config.toml
num_hidden_layers = 13
hidden_size = 640
n_experts = 16
experts_per_token = 1
d_expert = 864
d_shared_expert = 0
hidden_act = "squared_relu"
moe_layers = [0, 1, 2, 3, 4, 5, 6, 7, 8, 9, 10, 11, 12]
router_score = "softmax"
normalize_top_k = false
routed_scale = 4.0
balance_loss = 0.000154
balance_bias = true
router_noise = 0.3
router_cosine_scale = 10.0
router_bias = true
init_std_router = 0.0093
lr_router = 0.000309
num_attention_heads = 5
num_key_value_heads = 5
head_dim = 128
vocab_size = 35673
norm = "rmsnorm"
norm_place = "pre"
norm_eps = 1e-05
positions = "rope"
rope_theta = 10000.0
rope_fraction = 0.75
qk_norm = true
attn_scale = 0.0975
tie_word_embeddings = false
parallel_block = false
extras = ["capped logits"]
init = "trunc"
init_std_qkv = 0.0507
init_std_o = 0.00994
init_std_up = 0.0507
init_std_down = 0.00497
optimizer = "adamw"
learning_rate = 0.000653
beta1 = 0.9
beta2 = 0.95
weight_decay = 0.23
lr_head = 0.00385
warmup_steps = 521
schedule = "wsd"
decay_fraction = 0.892
decay_shape = "sqrt"
final_lr_fraction = 0.0
batch_tokens = 65536
max_seq_len = 1024
doc_mask = true
train_tokens = 1078000000
max_steps = 16449
dataset = "wikipedia_en"
Below are experts of layer 2 (counted from 0) of a mixture-of-experts language model. Rows are named router (the router's row for the expert), up (a neuron's input weights, with its number) and show model dimensions 400-439. Each number is 500 + 25 x the weight over its row's rms, rounded and kept within 0 to 999. Numbers have three digits each.
After each expert's rows: a language model's description of what the expert responds to. This comes from a sample of Wikipedia text that the model never trained on.

# expert 3
router:481518486500479535477537546466527530522514511517485510511476470483486514527523519499496477503462511509504518523471515499
up0:488540521480527443505497448547453521490517523459469512497509478524520451487504455496519514549521491482490495490529481483
up1:528525487485518479447506493503469510518452485493488465482513496470557454489478514545468506525500487501445488445498480491
up2:552540515554493505495499483490495448456466484470511468491515532491497473487495504480481500530493485463520520532492474485
up3:518494486496526485467493501516457514493490503479486497510533473521485502496523478493494528505511478517550462540492463512
up4:497516487516516498508481450531500436446516525502524472480523488513585489471524457493526517494558495488477526505512528523
up5:532500466493491509496509527488495487491479490489502493552513498496546467501470472477539517480537517466490484483534484479
up6:577475510523501504520487487507505526472518474520536494548521496508528513517485496480533496496531487497543489504462502484
up7:551515528518523512479473501509477535502499474524503515500492520537506515485494477536508490476537506550504489485494455520
up8:502476509508531551521504484503502502447522487498546518515523508491532503488503487477512566502577484504495480491525478499
up9:547498527492555466513488491544520504469457491471474464515485525512497467530526523518473504513515502488496464524513478464
up10:521526511523521521520497485512508496461483469440498487526500486490540479513513492503479504502507506474498527494498431509
up11:548520484538518479465500478500497443492500514495524513534500523513493492519515495521513531528494476524494494516515496511
up12:504523549541533518487474431495468470499465489487485515511503522552547493500532499527493476516508499486514480488545513505
up13:551486505579510475460522484476464511494535515504480467470513549507508506472510483489527495473518518496508503493488488482
up14:520482523547521508523478528522459471506497508507493437524511535537517478506489487508502480501501494509500490515526475444
up15:507510481473502516504484482524479514474477504530553488505499532506499518525535478475477509523534501506472489480489494481
up16:547498511539518453488466513506498513500512523475520504499530575507481475517468505485478466536454483494481481508502448496
up17:480484505548500496498476502529474526511485506479491471504476494489503522496514454479501501490494493483505488544501470501
up18:515508492495562526478504528534477514507515463481532537510493521477557511462490478524539506491499525449525504451498485501
up19:500512539490518520480534531515516467469495507488553504484518516551532496496465512483468553535537490447491491525490476497
up20:512490500497503504446510487549519505455496509450512488506567538494545446499533516477471458487563518505517525495461487511
up21:451510483485484525476453475499489469540514522470486468478508476501496485508464472508500471532498538500467535528502506515
up22:493518522490510503508497503501505512506500535466493511512555523482522507515523487480496490498505479491512466510485509509
up23:567522512537495483479446518504507493473467507509497501483490497498531505530470481517513548484503506518515483507488466464
up24:527496466513538478442554505536501497513498527479528520496495487524536477491508486477498512488522494541495469494509511515
up25:494519500459519495498474499530449454494523470477531484478547533509512481501524483511509521512524487510486509455499468484
up26:518507506505550514465521463515516484504491499490510524525558493487487508498469469500493511494544524511505487474499453533
up27:525541511458486500524527513466463484455515471519510526496500520475511509466512509501521475531502484490463495540542475529
up28:512512522508498471458518498507471465478477482506477524480523541517523486514486480456528527506495524530543495461496487532
up29:517542489522487468497514491550500529455463501513480503502548554490501507528526484515476473514513458490526491512490514478
up30:553575520489496488504522484483513482479544479503525446460544521494498522485503469459492519530522518514528483543479491524
up31:503548468543535480523495514522517454486489494493520505512494495538542479491509479476495495495499482528481522530483459470
up32:506530517514475505474512530528496490477480503470524523483497576523550502482486500493493501500519459502518510513538517513
up33:517529514501478509469499461529521499498520502479485531495523584516541469511504436486481476510552486472477525490464471492
up34:567504520502510497485497496501525510443522508450494461482486484494482447446529531523515488476497523512519534531520509516
Description: Name and number pieces

# expert 2
router:506516517489479497518460479551545503467514484487514483531510532513525492504508510449514509480523547510501535494496496473
up0:464468472501508474525501520492485495489531497497510509495475492471516536542488483493514464484521463472511493504462481530
up1:561534500481507488469492506534457475465510534490486467503489530490517483523514483519528499519523506478527524544524441460
up2:507478494458482522476520522504531484465530548485512488543522488521527473509500464469539522528530514510460482483457507475
up3:489512479528505469504482504532485500489472519462481522506529515511517501488482502478486507538488492541507514477539482520
up4:504487518535455489518471471509492444523531507446516501491487471488499504537493497493543467534485512542497522500521495542
up5:550520532490513467532434452494501474494484472515535508534505548541469496451498495478538495497466518450516504522486465492
up6:480495485511519495510508543541529493470504495498496498514468542507503491483505488489505476504494486488486483450483533509
up7:487509504484508447492494513479537484516466517486495474499538525543529485551467524543509480500504485509499497499536515507
up8:518474511501498529506506500517553486483477490433483511502502496504458515519499469495530473474514497485487521539495476486
up9:502539489489481508484505513485459491546549540492520514433513518449546525457540521500487466455521490521487480546507461458
up10:510552523493494521473493414448530494488537518487515530480532504471503527497482490513505491487510489454501511475496520484
up11:514502521500505487502507457479468455491563513504468546485494523482532492473481440477498484507479491454454503501509483495
up12:504539532503491458464492460539482464539476484484525454542469543478499522466528469549545560508498531492502534514478519534
up13:502489422565471498503471484493522516497507475503528478493499502500454470456509486471528510510523489474480460488527499519
up14:496526516477485521518468464499489493526529467474525502527469508500528499499503458487475509512459538483515489496543484470
up15:495495510486498494493486505485451463547506509496491493508502475501502501488507522509532523477485548527494491484491476499
up16:532511483532520496474528478547541511507525527454562530507480480495546522477452521538490476541498466478488484487510512494
up17:462505507523511478507482464488514511498498502528519532455520541539471486504488492507498528492474465514515552479534493498
up18:559497470485475504513522517499493512484470493507502485550485495514515444483535479515519486502479516504490506503533512515
up19:532509475487514489480502482507488516514529475534528474521514529478527529499470501489536487491479513483550515540497504545
up20:508508505506521515463508497534462474484535484523498485483492487511505498529517525488545490514537500525467459526513494547
up21:496494461520482516512509519468500461440467505495521493469473528506521467503488422483481448509549517502528487513559465493
up22:481550517465505515498533489511469529516503506465576513479514507548520508512508480481515497503501526501486499495534476546
up23:491538497545479462500552475462524523523513489468502463550447515515504494522465521490486532516481484535535522457539439502
up24:515498514533499521467470493500503498486510515517514518529519514514509512522498482515514471498499533487528467473509485465
up25:474517501492500520538450467546483560524523512539489457479515457526480473489515514546507506513457534512532470508462488506
up26:508517479504536489485472501546487459496498521459534527481501493500517490500483460532520542502487506526505481475533484502
up27:555476508519520534462473509515488555440509490525500503481503558486506510503480454491497504468510464477453503559526484478
up28:493452500502484483503454504532522549486524504479508520507561495505498533470512511474535547484504535521493501537475478501
up29:500514498514524467534465495498495467507505499494562519514519493489512522479491493471509546493512484519459489523500456514
up30:551506480545511496519470458494518506458499521528469473496498523504511493472516497539518521509527443514514463479481513453
up31:515548544490478466531521452477474494510533486493518496489530524503498498479463489462522490493473481497493506467530531503
up32:538511476529493452475489498482500478533520521511491495497500542514503519544502505522481461504524477491508457477551522502
up33:506518488542529485514496454515491528411508526490509515520519481494524487483521524487497544533486514475544563484471518461
up34:531484481508513480466495527531512506497511507479525507527493480526483460480451470517476466461504523499507474497476474491
Description: Encyclopedic definitional words

# expert 7
router:503495481475500468521482512508512479526493485455502429480477505519495483461489512552492547549499510500529503463516487494
up0:520501508486463500455478499493497498526503488482468502501506484465486465466512498512491487495511503506457486528495491478
up1:503513481522535505483468477520489453495476527535531505499527506524500494511531517476514546493485477505510536520502522507
up2:537487581550553494501444480498514507473520503454526531519523501476518510530497477517487527487522453552478511495479486516
up3:519512505514531470482500476512475540482491496520540496516561502545472480528472486491523481500485453525517520522485514468
up4:519512503536527520487490475520502456522513450460514501456543484514489536502498516515495453511531472520508556466504491469
up5:535498531479491485516474526514496521543550471508509507497563504499503523497475493458511554554467511504438470490531514513
up6:493506504528528519481462552474540484463537497456526503522510490461498467511510452516552474507512487534492506500499496493
up7:507479544473501539512452479459493502505504482523486457512506499517510508460501514562507512529482472460511496445533488513
up8:517457481494577509525497542471523522501533475489556437543516510534536507484481504491501500489531484492496508469481480494
up9:484500502541478484480525500527508506494526508479493444487469514467487463481478503504454469500494539467466477490488464520
up10:509546505538467530508481480482487463465512508522503497520542493515487471491479433500500524532513466509544511515498503492
up11:494516482474506516496461478489510460520506476518487449493521488490492505518471512481532461557447478500496509465485468487
up12:494503532554499456496496519473500487509543494444487478476508490513506486498524505489489505526494497530528489503492458509
up13:523545518523521482508498507526511467485502526459473500520502464525470536480488523504492509509454483474511534492489497530
up14:519503515522522522519510480527481478478503447517532491513489517460503468520490510472519488523530526505440495499504499520
up15:506498499446503497438503527476587521492498500462510481505513507529521520528486482457541450507487476467542476480508488498
up16:530458474478445440519443492484472504487550514503447513479543546505502470463490471481482502491471528482524525555490497538
up17:516536521513533510490536500500522541482480507494495524519528529503481507474480491524530503503465485469540491522488495509
up18:508518491485473521458533536515517523509468465507508482479491504495496505472512495536522497478505484467468489491532461502
up19:544503552529465545521536511503475515475533517475472493522496494523494493471496505516490509505515492500527508528498459537
up20:530527567495495463496501473470519482450542495484527447491547511490518490506546459524476499493534513474536486509515431489
up21:580534491531535460461523482467490503440526472500543523489543547520512523514504488501547509496548479499490460525537514493
up22:513458483564490523531471491476455489493493460464483473506519526532558508509516502525439472496534514492525518514529470478
up23:553472522493503535469542510539525502533518499455508514460525533521529474549489483499529510488498509535441508503468514488
up24:483460451504487576502506504493496517485496466446513457486487502445468475500462495562484516493531489528532450511488494468
up25:548540539464570507492482522467462507457508521531539521528534569479500537493468479553474499514529523480462493481542523515
up26:505541510487472496499502506480517482477519432435538480489508516554488471503475469509484492507470476483529512501519498475
up27:551456492500508470462467503501465515521540513538491488531474545494503483566497472491518488509502485493503510541531520491
up28:523512560521512523485483486518513540525468525498503441521496505526520456533515532511489477537480452484482526484492463462
up29:528508420502471546531492447530552471512475501455485520486504545506460519471519502513502499477474524470512484511505499496
up30:517479464532551484453510483555468544494513525509510452548495511490532454510495497508524497521555480502480493487489527532
up31:452500499550515522527483461531520531487532514496554505550471509512519469477489482514508478426524502491532495528486530505
up32:521498496489557522506492506531524494501565538435513517513515523544471492480467483518516473468491460530496433514456457498
up33:482530503481495487532509525504508507504477536494475477485550544502512513476524526453543541556511506507521497515450511527
up34:523491527535520480451461532472522512497506477473557490500460514512491505539485501501508488459488479531461490501465419510
Description: Clause-linking function words

# expert 15
router:519533511463494464477463502504463474462506514473487489505537534474525502459505479514508508525502518485509482470541483482
up0:527458527524502441516459483540510511508513516493504507518509561490493508530475475538513479479491481468478491493490510499
up1:497533572525518476462476485534500490492523483518540470497521501494479453506479504507527505536502499516484476518480464498
up2:489549536549505517456455430475492516523530522510511510506493479500504460524452488519528508522511477494492536543505521475
up3:528520473531530466487457506467490489483530457471519470492532562492475512460489489501521522495498500536527490525481472497
up4:513513525506532509503508471507515528500522486531497497502486559487483494479530523520530479500486495497455460485508493499
up5:509507479489493497513505431535509515542512508489519495513546509515503471502480459470483478504462506485493484520511449503
up6:495497532496478537497485495472474535478501496478499518529506566509535473502474517519515492493505494473499492471474499524
up7:490529476515509519455458510480469505494528500457497523529541515510506500484491501508491507520495491458532481540456518505
up8:480455524510520466518489506468466498488511475455490463499527532525501498510520535419494543510536468452500445501509489493
up9:500497510535509506494532526553507457554503471483469508502484486497507528489497524511491506473481496478458485516501507470
up10:545494550502499502541537530524499542459527530518468471511506521525497467512448516491463477511525499491569503485501463491
up11:579513494536532510479513487559489426501480484483502482554494537539534469476509487510477513478509508514487498521481470519
up12:512496475505523501518495489523488463502557505474519501475547553507515450495517490503490515528486486539471507515507519455
up13:512499493478505466459507526517489522511467488463504480522505478515524540475510532449517494469501470492516543493507522547
up14:511550532499532490512489520506511468493516525478486468534481515513502453495456496534492479491498495449486505525497498466
up15:525507549510485512504460527528511493459514552483475491516532515524477517500519472500529480508496502485526487501469523493
up16:498485516544472465523494524508503520501548481496511545471497563489502519481522511522518529498520512477515475459505468463
up17:504462514485484532482479484485456520502502465518510455521516549494512476527464521485532530519444505480499482480491516461
up18:526496494531496518495486476530526467510490485520538490504497495540487502534464478526492520514519481507521512481491483490
up19:514508519482485489472467479527532511504519489488528521498503551460531496459492455466514464471491498502462488539489487477
up20:498475484502516530533501535477476487470504523496504499515487540488540529530489512478521518463493507478502507485533489521
up21:508508479497469532503501502510517517503435486492526474513497495527470505497504504492478469540547509496508514479510472472
up22:538521487487476498493521514488476510462544482479530504508502538508494510479500504502476492521509487499491494476515482523
up23:554504518522498502507463515463478487489491510484479507489504517460519521474515501488541506475548501531488493508480520489
up24:505486509530503498501525468506513480489485499516484509489550537564496478494488453504490482492469495529505529495503504497
up25:505473511516510506486487499510502479506520505478524489489545520524515463504503532542487489472507489490489537473485480513
up26:504505526516533519506507492492511462541479502480562469506503506515523471483501484507561532514551465517475516498521487491
up27:492488494519545517474493411500481475505477501487512480492516502528494491537479491481518484523560462553496551511478488518
up28:513525523514534500479495531511491517481490532492496519495516478517512498512501492483492450500511490489484498541509492519
up29:519505533514526526500487494503555490468478489506494499515513518511472437496534510536475489478542528501527528510490486513
up30:544493490543512454508476482508473491470519552479473493520518531488485443499505465532497525498501529486464483532461488451
up31:500474473505522484507450492479471465467492508512489481525499499520490483514492487553505504504516541488521537496486472489
up32:569544517470499506491502512510450453486499506468531545508472473512494500518520497508501490511489517508464502500484524529
up33:505502484543485500520514525505490549492496471501541467508535509500497487483462494479526479441543503524536454510529463502
up34:489539469509489493458488482483487506512533444470511464487485512478502508477488498510536467528561502492484491513486458515
Description: Empty cells and list punctuation

# expert 8
router:523499517480525528550493523504460509493504460437509452435513496488538474499516475505493490512449496456502540446466461496
up0:518548523531513483541533499466461511476477472476501487481520472510472496494462491481473499547503508487519534499517476485
up1:533443491511516501523527496491474527493539469476544480485485481491474510491481450529514503504509423532493504507473534522
up2:503522470490519523507492465574505459490446522511510503508510538524468469492510508476543503490529487517496488488521513504
up3:478498494552511477501459498543483506483468532470482495495495460488521531469504521490527477463505508492543465464462467467
up4:508509521504496498511560508494492476488499502533527542489501491532487527518473520481489520480474526525503452506472506510
up5:502546486541511472517523529487517487502469494484487518495500517518496472489502504540486530468538469528518471512518509525
up6:477494482517505471509511509503509486481489479464546470481498490492519478473471516538471485473471515486491448490502446471
up7:515520481550507533476499449477463485488502469519479436534482520472538505476513516508515526498487516487484519541518509466
up8:509509522504513492447496531484490502520499514512517492514504534507484484522526493495502473487521499466471455467484484491
up9:479510484459522474511532516511484514486481519488485458528513516528497510490512481481517533533537473490492479525493486489
up10:517513524487501549484548469523487520522495558450519522547530521517496455493454487492505493526526484489467515534477468456
up11:511530489537507514499520484483513497479499515465480533525531499509497480475479488462492521466552492497518550509471472478
up12:475486478549495520514545472466493525485491451481516471515550493534487545496507507523455475495485497511530505526526487463
up13:515491489523487463491481527516500450521473495501494499544512547530562482472502496487502524491511455478529538490538513483
up14:509493462542519471503460471479511486508502525511479514534501529524524475514482479481477532482527466493546493508525524470
up15:452464527525565469488498470518490507488502461535503505449532489527510522504494493503484478574502494488520508472524448530
up16:520467464541521474497498524489526491495513502523513524518519502533519464466551501514501543460508512504545508483527482482
up17:552552573514508498509452502497517544537538488485532494517546511493470503456452506501526502487517522507508535569492474462
up18:509545494512522478517463505531491471498496487493486484477553512491559476498517469500531512547461482514525539527492522472
up19:525479474502520465524542514495477471517508482463495510525510509536500512492526449511518505480502446508501509510514485438
up20:506520513507510521485509517487488533513510509463545456483496493514475447505536488510481523510539504528526447490483493524
up21:541478521488478484511470460524498483498525481487462489494520499511500424468512438538461532501470482511518512533511472526
up22:509481508483480508497522475525501494519480478507538520506501471459488529488517518497486494489542516492465514459459495471
up23:503530528506536483470506490496450460523482477484506487502501491519504468512474501461538535502459491497525495478511462467
up24:463531535513544474500519485560536504483478487540497487508485516515486473525490503506494530548516492511490506534511472531
up25:480494468500489499474468486525475483505492467477534485523492493453520505524513463562514491500465525502476463488529521493
up26:524517509496505492514506490478525522494527490545501480500493533516446516485499499434525549515488481463495464495469499493
up27:512492483517545476506495511504486525517535488535484482539529512494482497507474456561482460508480469492499500475520483493
up28:491494531484484486478499493537449500486536533496499448477483507465575483536503476480489485462465510475455561521441517506
up29:492503513484530466542500515496493526539475489486497505535465505476513512544474477537534534497501492491502509499482475537
up30:547524508487485517533447483535503468541496468496502475492533517472516479547528485517504469511475498506471521522504512508
up31:502482486515513553487499459517468531473523497504508488469492510510523481493499444499500463473518477549482526523497477518
up32:520489483502513513478522507491487548517455479481547500466483534525498528483505530514513546499484502482490515488503498495
up33:490506529555486519513517513483482459508480513469544513488484521535450489523488492458474513509435508504492451520480465472
up34:513508532528509489517443491527497499468496489469516499544514563481515480529509459520470509521511497513494478494488490497
Description: Date range dashes

# expert 11
router:499504493481502478515552540527499504517487491506544491483527472487502513521476452527472520521559493530497479526470504531
up0:525535507540529535493477524478509498473524499474491482455518539493540500500528490494478510478495507488471454527500495513
up1:501497517461494512514516516481519503503526459529507511497503499506500483534492495522491536534439523506508499513559440507
up2:516461483478510498496479539468474464516484543470488499506470523522471452494475498527505491524525490528516543520546523516
up3:494540504502505438515480511475492539502515464517503510519494518461526497480502443535460476498500536487501513539529494463
up4:512516484516546478499514486538523494501482472486519454452506486523520499513478472527474477495516455450508537515561477511
up5:497524517541481508507506465545480523511469524506515513496486519507479486515488487519536491531496517481454505481481498512
up6:508526512513480498517497500533514467527512490465580490498473535526492465487500503532457495444483541516475540497524505506
up7:509501519519482518510460530476485495460556481528532493479496513451524473446482493525497501460527523493511483497510462466
up8:478517535494560476524458494512444478480524496514487468496488524534493493475525473529491523477496512482493486500508505506
up9:491513531508531462515460503500522521528491482457510499476495526477498472521497476504523534475531498506522528459509520503
up10:534533506488530525482500489493538508528500485457508505548471528497496503529527525517497500511520520462518473523523476452
up11:550502517511524549500497516498536471504499450480466458493467544519525553513484501520488460508479483505501506546542471452
up12:513494516526503494506513473529475458491443487460506515498496534550500448533512503522501528494517504529518485490542486509
up13:516457500479445505492445515487546473522503515477486508481483514507488448508508507465520535480484511494489534439455492488
up14:500525473515545503489482456493464498483509480485536513500464513480513484484471467476511513482509538504508517459513496484
up15:524527536519547492535518487507491472483506499484453464527553481535472487492492494450492510479460498515489509549497475511
up16:530489528464513509528489456459508504542512488449452526509457520520556491546478485485530510477492542507469502505495472452
up17:528475536526496501487487499489491522513504515455484470504490484489509472503529486508523509511466495539465496523517472501
up18:489479493473507505467435491472494475488504543485492486520512561470512489522468460507524505466525533512495494520537506544
up19:474498529560476459492498479529491482504536519525519523488549514541456463523484474503518466517516515490472487462502496536
up20:530535485509519513511521488506557483516499500530499493518501525494515478467508522517509526517486514525504509453458491467
up21:515534539486501509537483491489446531507493512496509499507511503522536471487491470478460535496508499506503519543498490491
up22:503506498506510532499471481476472481502511519521499477492516509468443525513485492460483502485508474485471478500490486499
up23:491495511517470529479496518504518466530465445503502525544488506485455514475481450516487495512473497466554520500517453518
up24:526494504521500500478522473528486510510514464492558487505514474528491475539472493505492467501498535520512465552499469509
up25:512516531502503480475503470469484504501514484474468448495493546529499494524518466510506495519471476506551484486505499519
up26:529510513543501498494517503519498533471535521538489482486483511518521449508507456519491496467559491491484517489506489504
up27:478502536528546508510484554519528525520519449470542513531487495544478507495496472535524455496478484507550487519517526498
up28:567481514488489478467517492556417541487512514474461483479559482499560455534519521518489459522509522507480484460529505510
up29:502489523478531463452479493495552507491542485466520528456518479488490515535514471501508485507484528500467479533533493499
up30:473537490521532512475525481492512522517496495538504511525485527473484493460473496529504503488488469472539510530540510511
up31:506476494532484513467439464521524493493544482508539518491549528495537498541496518551480456553478512509465515531478508511
up32:495557538446476518493478504524499518488509514515481517508499525512502479486523529533509541493510529507486475503493470480
up33:499525522516551510562519525528479522484520521488522498477471506482493495515503491509535507457504481486500486491533480498
up34:523497516534479505471460551499525469465546524488517456502531498517498508467491509506487498526493540521497513493495522505
Description: Table numbers and scores

# expert 6
router:478492488466496518523466531480459492449464498528493464552491528484527508530499528520505471533566478524502486476526496501
up0:492535489499522531521471481554513506550464524472508501526517548472491518457550501504525485473512511476502535500491494489
up1:537483515519497523501489495520490455483520503507522484515498485453508471514464476480482500547507514482523461512478488471
up2:518546517478527499532511495508483479510547478510492515486523497560446457478451529471483517487499483467461497513518492489
up3:559477502515524516495528512488514526481508518488530502482451546473502552497506501506472516504493484524480503485517482477
up4:530480461472534559450505534470491575495480520501502463480472547507489493497505490451441512467499463474511499495503498466
up5:559537485498496484494479492460506544507521497462489504522506513450510473445513498481520501529535517533529520484525520501
up6:521496499492487546502519505504531468473529502508511524556483504505490496463537505492542547515559521496493478517554458473
up7:536505523497528520432492527507520503529485501470475539495495521511508489509551480520530540498489458484492504500497497490
up8:502519519512524512481453513509479488471457534517488442478519484497490501518519503515466499534517476511470504509462485487
up9:497512499508522480466493471486459513485494469509561493512498512508483499520448455492486503487516477465501517516466450484
up10:533522472544491478518499508484496513469552502449519519536513551488518485483490479477516472499517520504472448542500471469
up11:530464489543485470503504496497470507493507503475499484515546464560489491492500483462477454505494530515513507525478438528
up12:511480489517494452472519494506495491466482498495508495516483503489541467502506500487499437504469465467560482547538497523
up13:539492494532513488531477428493510523470519444505522516494480506518500483517501524537512465491487519530512498499531525511
up14:520511509496523493476537463520477465547489488481525504507467505445520470501530487538518541487472495476541455530486486539
up15:508472455508511520509475540474498488453518498459486472465478507536473506469444522474517489500518500466513485519480486434
up16:528493504508484521522447511527565529552488505447456513505497528445474495473504512524515539476501497515495486516469450491
up17:493534493558517501507488465488518507533476501499497543526482517471528526426460510482488547509479511455528510503535521480
up18:501472468465450501490477531482478473463467509478507464484501507472522525478502480549466493467529513498470504495527484464
up19:519531540541470479474508506494540481430532490466492487522534499472517472470484489474455512517466523535476442516477529478
up20:481475500491499497514494534509510510472534468479515486499523538494506451532464486507495488526547467501474482485481499493
up21:536461527536505527487498483465485449485511495479507493543487478523452475497576507496499456517475487497490502492495523508
up22:511502541481537523467517506492520486508489505541516479530505479475517482487495465470517498455457464474470533470491484456
up23:483532520485483450486537525498551467509504534483475507478490528506521494514492478513485485495505541506477454512463490536
up24:522491529455485483534543485523502469488518513518486537533498525495498499463530498515482498552499518465514513479474502525
up25:486474446499456511469482507494474513503507511514499498505548502498480489525534513520516481521516518528451545467514519494
up26:481505504512501486494503517498477484512485520441505502521515488497481496499500478533454524496483462470550464480541500528
up27:502484478527503513529452506505505527513521461521531512532552518503516461490483462517516487538549432519519498510522481524
up28:578528469527472504518487477536529476528485486514521515538556521546516474490489504488503456519474496513475501514464496477
up29:529493515515516492482477476478486498462490506450454486491492499472535515475494463480538488506493518531465514498473535452
up30:497460506492449498473505484523479507521495536493513487563483511491504496470533507527533478442553454506481521484542488483
up31:507537484524466492467497462482479485475472520523551552471492489522508539506521497530532484569509464493473517514504503500
up32:547463563507530461493491515495481478458538484498529518531540529501489503494540480503542470490485467503475486524503518489
up33:524518553532453541524513535476474480482478498489529449530504513479464498509470493495539456542504512481532506546507468492
up34:517528507505519520470508502489470563492532509478534499519459525486465483470483486525520528499509481482481493491482472531
Description: Geography and transport places

# expert 5
router:481526487488488534480530537467523527545508506503489499506466497482483512529524521511498467507473517512497500525473531501
up0:471513545481474510468488490493476505487456505503489506504514555501515461466491470470473490501481496488492476506556515500
up1:497503541536489501476462429487473462499525488537505498478484532495519523479496464528468528495497493468496532510492503507
up2:515510489545502514496473518483491470490481493472498483481490521491506477480465504501483472474529510511548519538512508443
up3:507516491529544485492510484502467525467478498481511490495479526530491503483524499474526495488499508513524506519482447482
up4:495528532519507534505502495546500413481517493493534431506575522493511478492494522496509530484514493520501497521557456472
up5:533512509522467510474538493483478492470488515510493497493508516522516492501468463554529483535488477531497485503521491479
up6:496468515507466460480496487496490505517502492489507465490511516510479490446503476504507526491534517517472491512539449500
up7:498465478507525495497517450561476480477502515497480514482520527518512440513482501512480509539487467475500493511506432520
up8:515489552477548506470480486502470502477489483481486460484513506471489487500505512460501528523489492475505485534479448522
up9:505498515495519502496472484493506464490470532488498439496502517512465500527488483501485528505527489505482480485528491520
up10:501502449529480521471462499512519497482495484476474519488490534479507501521520505489488524537534439503480529545483485497
up11:567539526550508491491469474520515490498517481496473506475545499542485466528466515505490494491495499496458520533513461533
up12:523530474488522518462532518485511474483486498470504448470515519517498517520511442528511496466565504511502503509482481470
up13:492532500515494477508489468476517506496497496509506507500527502462506499537493526533511543507543497505493524525514478526
up14:489524507507507501497485439516444488486503510524549465487520525534492522508489463509552496510482486503502532532504459514
up15:544543490518509508511466459506508494511506525475476492482526510484513494519495492519497494502484528496494459483524473485
up16:481491492457508458516483429476526484516502465503533502502508496511519526451524496468470488511531467492503475515486475463
up17:520513501490480503504519468525517495506510515476528486506533527524482487463509508495492508524517490541495515495480426484
up18:528510501472515543532518516494522470469512508486502507456499535510501472508504486545505513546508492497521487520485415472
up19:509525511548496463488503473499512470484478522524482457486516520542522465479553469493493490486499491523531514505489437521
up20:517546510505472505495499474519496478534534513496496509479534510511544481514504469541465509510529482485506460459530495530
up21:474488462524509480486485488513514482428466481502482467497488494491540449496541518515494494449488501510510514498495498466
up22:536575479518513469477512475504503468473508505508482507513509492510504491490488484481490499511525466498481525506494492503
up23:508510485513496510522448505497472480506517485490487489530488517509520485501477502498461490498480471480532531507513519477
up24:530528514508498511491512504510513501522462476492540482521484562475514492469503512525496481504503482461499498477501492495
up25:524520513513513503464480511514445507463486485496500453471508526490483501475496452500519499500502473475489489485482504536
up26:535538508473499479468477495522506483483511492504527503465518518531512484490478523462517527475512475493515521497505495478
up27:519486501502478494516498522497500473481476487488532449535494534521554519483486497484489529545518472497499477479517493484
up28:572487489520499527469437461506497510475465503512523511505490558527524491509506496492504516484540492509525525519449483503
up29:520487465516509505531460509539482489450519526497510457517486559517549491489506463529532484558500483505505534493515480519
up30:500499532504488511528484506507495459496490521472463506499516514484491503487489466503509472503519499509473485503518489463
up31:519520472497535516476492479526493500463514463507552481538497542504498442496493467531527506470487522456475515578531483448
up32:534494532524503504449468496518492450432550508469499492507515577555531432454514493462496549496561502513485498506461482488
up33:533500517587487474547458498546491513469494498479470462507577508508558448504519474462488492487458462531484530501529509460
up34:542504499499507483507529469488481527491530483444476529497559526549475516481481503487462487556484474465487492475490472513
Description: Capital-initial word starts